{
  "n_experts": 64,
  "hidden_act": "geglu",
  "moe_layers": [0, 1, 2, 3, 4, 5, 6, 7, 8, 9, 10, 11, 12],
  "router_score": "sigmoid",
  "normalize_top_k": true,
  "balance_bias": false,
  "router_cosine_scale": 10.0,
  "n_groups": 4,
  "beta1": 0.95,
  "beta2": 0.99,
  "batch_tokens": 65536,
  "max_steps": 3615,
  "dataset": "wikipedia_en"
}
Below are experts of layer 3 (counted from 0) of a mixture-of-experts language model. Rows are named router (the router's row for the expert), gate (a neuron's input weights, with its number), up (a neuron's input weights, with its number) and show model dimensions 0-255. Each number is 128 + 24 x the weight over its row's rms, rounded and kept within 0 to 255. Numbers have three digits each.
Before each expert's rows: "comes after" lists some tokens at least twice as common just before its tokens as in all text. This comes from a sample of Wikipedia text that the model never trained on. Tokens count by the router's weight.

# expert 49
comes after: " |", " the", " of", ":", "-", "|"
router:138110146114122131087103152152136120138154127104126149136129078141148131102173145143113194097140156150125148116111097130165194145153152151140140154104122147112114140108174099137126152175146123155174099140132111101147087098132137147117163139145108114124139102125161161115147164118155138123154157148123151141131103137124135153164099175159130119149153152130129050162127136106129133146145138150123184130130136120160176126118134111127133103157063140121132116100116161146166150128162106136154112125123105147070148143079116107116153136144109129146154132099105154092170129134085122136114112113122115168130169142091103120111133103132177119130113141130143123132108104157149147150114113130127147091111167129129117121098135101176131146075102153156133131099140125131108085121143060
gate0:160096101157162112092097127108143153122110143106165160103149149120137116112139129135109124108090130117153117160174119132148150144139095149089094172152139141134134084112125120137132133116175140131142155149122153080124097124103102095118152121107149109143080153151163095115103173137096137091119112145184115158137157118156178113176174118166142109121150094170157143155145140149132142140073122097152157175127153136125132163148159147115176124080131091118149107097146122141153131162143142124127127160162138163123118141145108127146158118144120149135201177145126139140111148141106158157115141138147093117095142123123148137107136125098143124159121112171143105138126134119095171117095114138126136128135114163172088133103107136132092142131143105111103085085154128126111123149101105
up0:106133113103143125114121139103101140130145113109140176076136138133121117115120141126125143118103134113143139157164108142153146147150096155158143148167139097111103108090140109163172098135179141144111129139174129124103159101142108127132140134129156108131112135143156103087135140114122179116106138159138140149146156099161111133144183138159143140159101106187163136153179151089118153146136074139148132164135141135143124140129131128120127128075107141136114115098089115110150160126148152133166098146168139149149132112123108088156167138111137130141157162072121111147112159147094143172091155152150102085159104144098150149083107104132137152117133099119185074108125139105131147148117128143129147111183132153113084121137100124126104155099179097123086115119119111123152137164094110

# expert 63
comes after: " to", " was", " and", " were", " also", " be"
router:146147143110167121175133141106136154104123124091156112103140134113084150116128116181113173116147133150131126113112098152168164151124166146126102131127127146114120153101162148135128111155093154114133140147088129083102081111132102143102130125184122112109106086096165141186148132135124091132145122151146124130106104093143113166145091172152089131125163179128105056110138119091129157169137144130191190087142132132168150104099106122140115164157104090103160146115146099099155128096143132133107120134148137115091178148132150119092108111153132096150137163082113120131159127138156143126104126144103136128150155140143111131142146098130166157131109137157137119121115135139133112159107170102123137132129105110133142145148134126151139138101106159104147139131173122089114157137119093
gate0:118104111127094132117122144135132142118112129096168136120095147138113139103120106141133130083126114086127139122124141140133123129083135158146099094148114078130168183117142099097118105132150157170109149183101119155101107085141161112112144108086122129091103143132134148174155139133126105113086129092118109114115128130135145165157165099146111124154170166127153139126166155151126109113080153130149147098132130140099155141156109155099161133130172099115128130166147117130156099108156131116136099106156123121137144141149129131108155168078138145084090150133112119136139117146080098130159143097121155125086144151124107163146124108139158140161119144144053136140126154116133088146156166159173129129141093118152116150162141122108185142132073161128139105135108121143069087116113126
up0:132117087129130098105131150152097156127139129076150130127121125159125130101125150129113132121127118133103122129137138124176144157088092112158115129117122097134162121118102107097118121147113126128093129173112145128112169093070167100109119134120114123088172115121127130183099122133124076122126116115150128148120087106139105173102172105138128144159129130128113131115100148132137096159141117149149138163137084131137070127112135155150164134108138146108163087132078122129138085127140147115180119149124105099126128065122121126105131118152135157129183129166126126126123139162107108116150130181154150114114176088061145147163112145131085132157112168091093152121118139112132160119087127125142111132119095155148127120138169110106093130135096173122084090149137137123158071137154112

# expert 35
comes after: " |", ",", ":", " of", " in", "|"
router:189108142123134122121130166119112107094137107118146127124119097108132135129140143142116188096123138159134135143149116147130172161134171126160111134122162132094159129064174137101145150195127158133141136127127109087134109106128175130133146187127112147118125101091175139114160144141171157125141148134108113135139119115118122140144087187155103164130158133146138090131114143161138158150138151142173162110121130123146171101109133101161122086146060117135122118095144155136134147113134132096125118129114106130086155139113096119089155126134089141124143136096112146079150149122123118123102134144130071141137162133105112127126098145116176116149124162122126117142098135113129130131100152145138146093081146098141131117095125118139142148083121115171143125081149122126104146146162049
gate0:134110125117108114120140083117128119102098097103147161144133101163133096117107127111138130151147119153112191122126127143137161143121144145140134145074119149154096128116127092137098132146177138124148136102102086120102095097111129120166124110144105074135169130164151108147145128198132151118107140130135155121122164116096156175131132152095131092165145121124129117144182134168103169125139101122125154160122159139119139158123182152124143108165120132124099122103150141104106161137110172131175074163148119133121124111107120115102119126149107129146141141097120089116159143121109121122083103082097122144150144163121147144108104141100123126145107156123125137148126141112144140174149131151100127089152131136048129130140141101087123092095123136129138122121167062177113154174111120
up0:126129098126088136174150128136117111138156133193140117133112190122155112118098131129133131121115148139157124089138091117240126162129127107164172113127090150138139126151157173135120113100136114139111101151126156077129115109113141152146117127122110110138146128136110147115161081116125156148142119117146135143110145142159096103145114147163106139135104119111096123127162165100136121112159144125140149146152101086135151121126123112152138139168107100113145126111107173185137138155142101144155153137091103165122140110152147122147151109160111107109165105137144135107138117112090158119128083126097146096115112108088128136085101092150123129128110112119157126113130109168135147149143164085121101082127168119089147168124096097161107160133155142134139119173132062136114117093125127

# expert 20
comes after: " |", ";", " /", "|", ":", " in"
router:152153147091139137112107145106143086157153146126105147144140132140105144087132165128092209111167158140118152125116131134150120141139140109150139133151121118096108142126149104127124147209127157123182132110122155105131115073140128111155103119137119148111117096063179141142163129133136126146123119148136101122122125140113131126135073192169117094145141134107129098158116122094136125142170177115124182151120115157112156108103115139139119127085104117100122125105134141099176130117159137121140137097093125119076205123143108102080117128129107115086146150102114160136127112151131132134104121118128106128147174146114088158131164120114174119155116129146135135142077126098069129113131139126134140133102123104131134156120164111133143096097106158152117136090150147110138105114134116
gate0:134120109119119154112170129160118144093118119101131130124124125150125073109100108139098136117140159132132115150127124118158167103131168134143124141136094135145113143104121134110131130159143131085104104115129085141173095132137147127112096195166141128125121140148146156163148161150103084095166162122131140135112101139152096118117128147127086149129144110101135112133091117138115148164133097135105095112161121137145121151151116152149114070157126151147136122138088120164123109098065136138148104126139150137106094135074155151155140123110129158120145123120143112103152132117138144194140105104133171124110170126160139094176091124135135097155151055139137081089157104135130124130128095141147123135123209137096087141117148152057135139146117094087148121129140106118114121155110125
up0:103123116100149113135098139119126115078123100068088135174098164139108153119052144131134113110139121108093118094116155088150114150139132104165106106148093124092111131133144095127095121170151122071087129120103130151103099143116143124087104150146143109131118184123104080153148108134105128125127100133105098107151113150080113151132132146155092121116151148106147149158114079141087150137107102131072143095105128137097152158085139099110149138112140077135124143107173174126124135114160126134131131154132154137141099121143077137122122123141134123119178134123095123128110143111134080097088085100132118106128123115086132137121160124148091116138148077142120120130126156128114117090172126180129124122133131148138143130139167153146108106109142115118103100158145164135146164152103131

# expert 14
comes after: " |", " L", " B", " W", "L", " Ch"
router:150118181126092116079127143132147102093147119105143125082102122137100169124122120128107203101142121145087134136123082155123118136127158144138127117115135141098146103121152138123126164201073095147150115100105152097112134095165093126137123164145095145108099086086127133159146149121140153144146148116138151150146123129171109140112130158120078136141183103106109092143117125105128160161137114130118189087099144129156149084115147102125112116085100090137141121091145134120158130136138134117123109132132152123084183143115066111140141128123145124114140149107113118148154143169109134118059119134121142135104175145152113133127147126099091118138118130151158151105113116164084148132136126127165121145144157126095140116089147088116110145114098139142143143142140132130141170157132106
gate0:155123138143133132106156135176111141091143127155094120209140135135113125139115112106147115163114108152138138122143123127112116140112155112092171086110116125160151121120107097106154125149165121170129107116159153130139105104139122176127114138122148101141116122146118076096113134156145156137116127123145170137133125081112093113126114129110115108112159123136119138127130113160132135123135138089090087159167110128145113096105118133146177160168095167097138100105122122129160145101142108150145136131131159122104143141112127132096175119118113110118135114150154153075178126127125142117119137133086133154116133106119154146099112145091110103158188136151130101203127141121119127138108143100127128088121171154077056113124136092120163157157112123203115150090145160099135128162096119
up0:109135105091125149121140117086118151127128104096110116099107115100130159132150166161100153042146145139164132104106182135134190122151140148143107153182112118119098140156159124118122134083120157136117170125146126120141118138110180121115150145135133135136110137145109195130160078094107171149137142130140077122149114163134177139137113120113145136105138123130131119143129108114126104134144169133130115127095118163127056101086141103099095146091118118138133145109142150114095123149094117117099118152134100157149123112101143109152098113129107141142152122119108122147086131116086147123132125141141122120154100173121114120142133093168145128135103100137089115096158108126131112126139143139111153156115127140148157144151128204171147117076168168096119107169117099115156129155138111

# expert 3
comes after: " |\n", " K", " P", " M", " V", " N"
router:149141168141131122122154141139143097079116083125116110143085106125074144104115149145102201104094144140098153115141127173147112148121209153156110157112141111083124077107163151107117140179127121158130161114108094119125133133114130152128124141127085122117115092098109178130150130122127146127134129125118143185128128156148113135126077190142101177152138174141095061150115148108134143119139166131170129116138106134138147102131105143169131100126101121137139120109146103147151094128169120137099155116114117116081155132147105145131119127161120127159149154125115140113165150114139120142102115106107112117160138141131116129099160116095160135135102122163160112115163134134110115139130104143136132130115148088125117100137157093135126175073079162129136152104127118095122161132147121
gate0:132157121118165110110160167153151146101110116150139140142096125123084149127098104130109131121120154082123155138112103118170122121129160126116084157126122142104124118129120121135082098095113138138092093118077148142096157130134110150162122136114149106100124139117152119115110176106144134157099135136117113156163138129141087154058121172141118087153134189117110138136116135080141110129115096164105112110108147120157102127098144126161176145111103143117110132107191118135119107110149117104117172108130109111119145165095135148152117152124131108112094092124156135115133121116154095137176142104120154115140124137116140119136144168115120143121106138183131114087166123125140117140113125096152165155122099085083142128154180132143150161130095117084176151125123136058178101118146094
up0:117081143148103135172095102077082128143153116130128120088176127130161132120111152131154154125108091114137119145145136127107153141152104131132173111128154104138142147129123125131160151134137105106119177133130143093149115127134166120099121129133131174132092100121121129115126089152131119109194132137146166073106124138112189116153132127106123174091119063147139104120161143168126131155111141112121138092150134120107136129151114082081105084145082109142121108135076137114162127138088134102102108140121126163163130086139134104116121103112115114185150164128100131160122123143128143123116118133131141148088138115124120144116122127135147089134190125097136127151074136146127124132149150136109115100149137150144113125101109085118146094137176148154082102161107083162087144162104143

# expert 58
comes after: " |", "|", " the", " The", " in", " December"
router:117106166120157112111129162104162112085155114132111128134148097137117153111134107126093179080186155152162150117112123112139145116153165132130141161147130099116160097115141153126129153184115136143131136145148128105155130101135109110146107151105155137072096079092149108144152144150128133128126134128158128137134111132129110110165084141148094143133125138145119104114158121101106153122146161132179155122093157160135154101114144120174110138095113111123135150099104105130194131121150114111158114099161103101068178158135092115121135100138122100086140145121106166139164148175126134117125121103132115133130183116134054133107138119095154125139106170112175126155124124162110159132164118092140137112092098099147105137089148131136145150111136138142096147118175132142126135135160100
gate0:133118115139155087076141154151089151154108097155109104118172138133138103158130146142058117146158176106148149120153112083107076114100130120125143109156104132113172124104100135122113120141145131126127152127087131141174133131140123102108114138161148130126092141127173139111116123110127120132125163181124117144136124152149095115150135122093151125129185140119143135115107138115131150129093123137118100146127173099189129127130082099124127170133173084121119117127113089103174148134098140116132068197110089126118141131095109170076102145096130128107132134146109140137161130100147151142149148110150144187149160108125164108144129103135128133144131104125138120073162129143160181122125115108100148143117123107138151148109130160095103104132077137147089119132151131157107131122152131
up0:137161111168156106095103153120103127147093143083144085135145114101110136158138137131119094092164134109133185139134122165160143117115122142102114097144148143099131106107106125097158130110118154154107155126078097135155138225194128107094119163165155142114097140130128118112162111130101108167087152154175106123115132124136138092152136167095151141102130115144148146138120129140110133133076111119183113118124121142149116135115143089131146151078143111105166142109121110101144149108131142158121104125155133126101153133143085121108118113167137133095148132154086156130141134128103142091102101098145132118169096123081152152133146149129106121114114140116154120136163112098113178135090144108110160118163124147138170133109156128127104117089144140135102169148135171142115118102131097

# expert 4
comes after: " |", " and", " the", "-", " a", " his"
router:155138156138125148136149137137158126125153139143129123139100116138122160114100121167124200084141144120110145127101154148159146161115147136152121118128161147113131143142100142133127149179121186143135111104114152069124131104146154133096139146143138122124132091099167177079145131157162124140125124123138139121142126143163130133141114184153127169157153130171135062140156115127127153163108145126155188093159136115139150127127148103172146103155059111136129123121102122125140116141108097113127123108142085113077147138135094101107130132164140137128130134131097123123183135122105123114108129089113126141133162137130087112096135142117179158117098160151156106104104124136113149154130127080140165093121137090136109139106132124128137157113097140104154103111136122109101105178133039
gate0:146083117134111152176113116164103137133140145168139135162158152152142105163072137136128133098118135100115139121125149152101107090151104162172104086151137145108147106147098093143125183130121130140123120096140136130143106149111162095093118135124146154143112135140142147097195130126117127159121128156110093140158151167160101081178095106150120188112100136134116192156132124141098188124124095123122117119166118090157130129138078135160157151144088103136142161144126127126134107159111164138129130153116104084135161128142108091129115106117121173144118150132105125135151182176105115139122121099138147131108075170122160110121140151133119122155105142135130087154133121097131153114125118156123139106132148088094082173143141135107160133135129140100102117117167122112121125139106110
up0:143104124113114154183121141151117120074128086105146117123188107159113120168061143137111135064128139121104149101113130167101117084136144150166096106138149132118191179119107112156168135134146127189128126128131115097123052122147171101113122153152141122152147122169136146093175137146150107141105112151111118141131143168099108130153118137116105134121101125143141154146108144108122157141136104176139108094150134120158114138133105121157158149146066121135141126127120132159128123162125173126159126116102139132133136120139123105134124113098116190147157151148162145130146167151129089126128136144150102102095134129110162120100157141157157159134135172110125078126119165107137115166096096162112157105131154108118114156131110120127143143151141116112132119104153119154100137136133087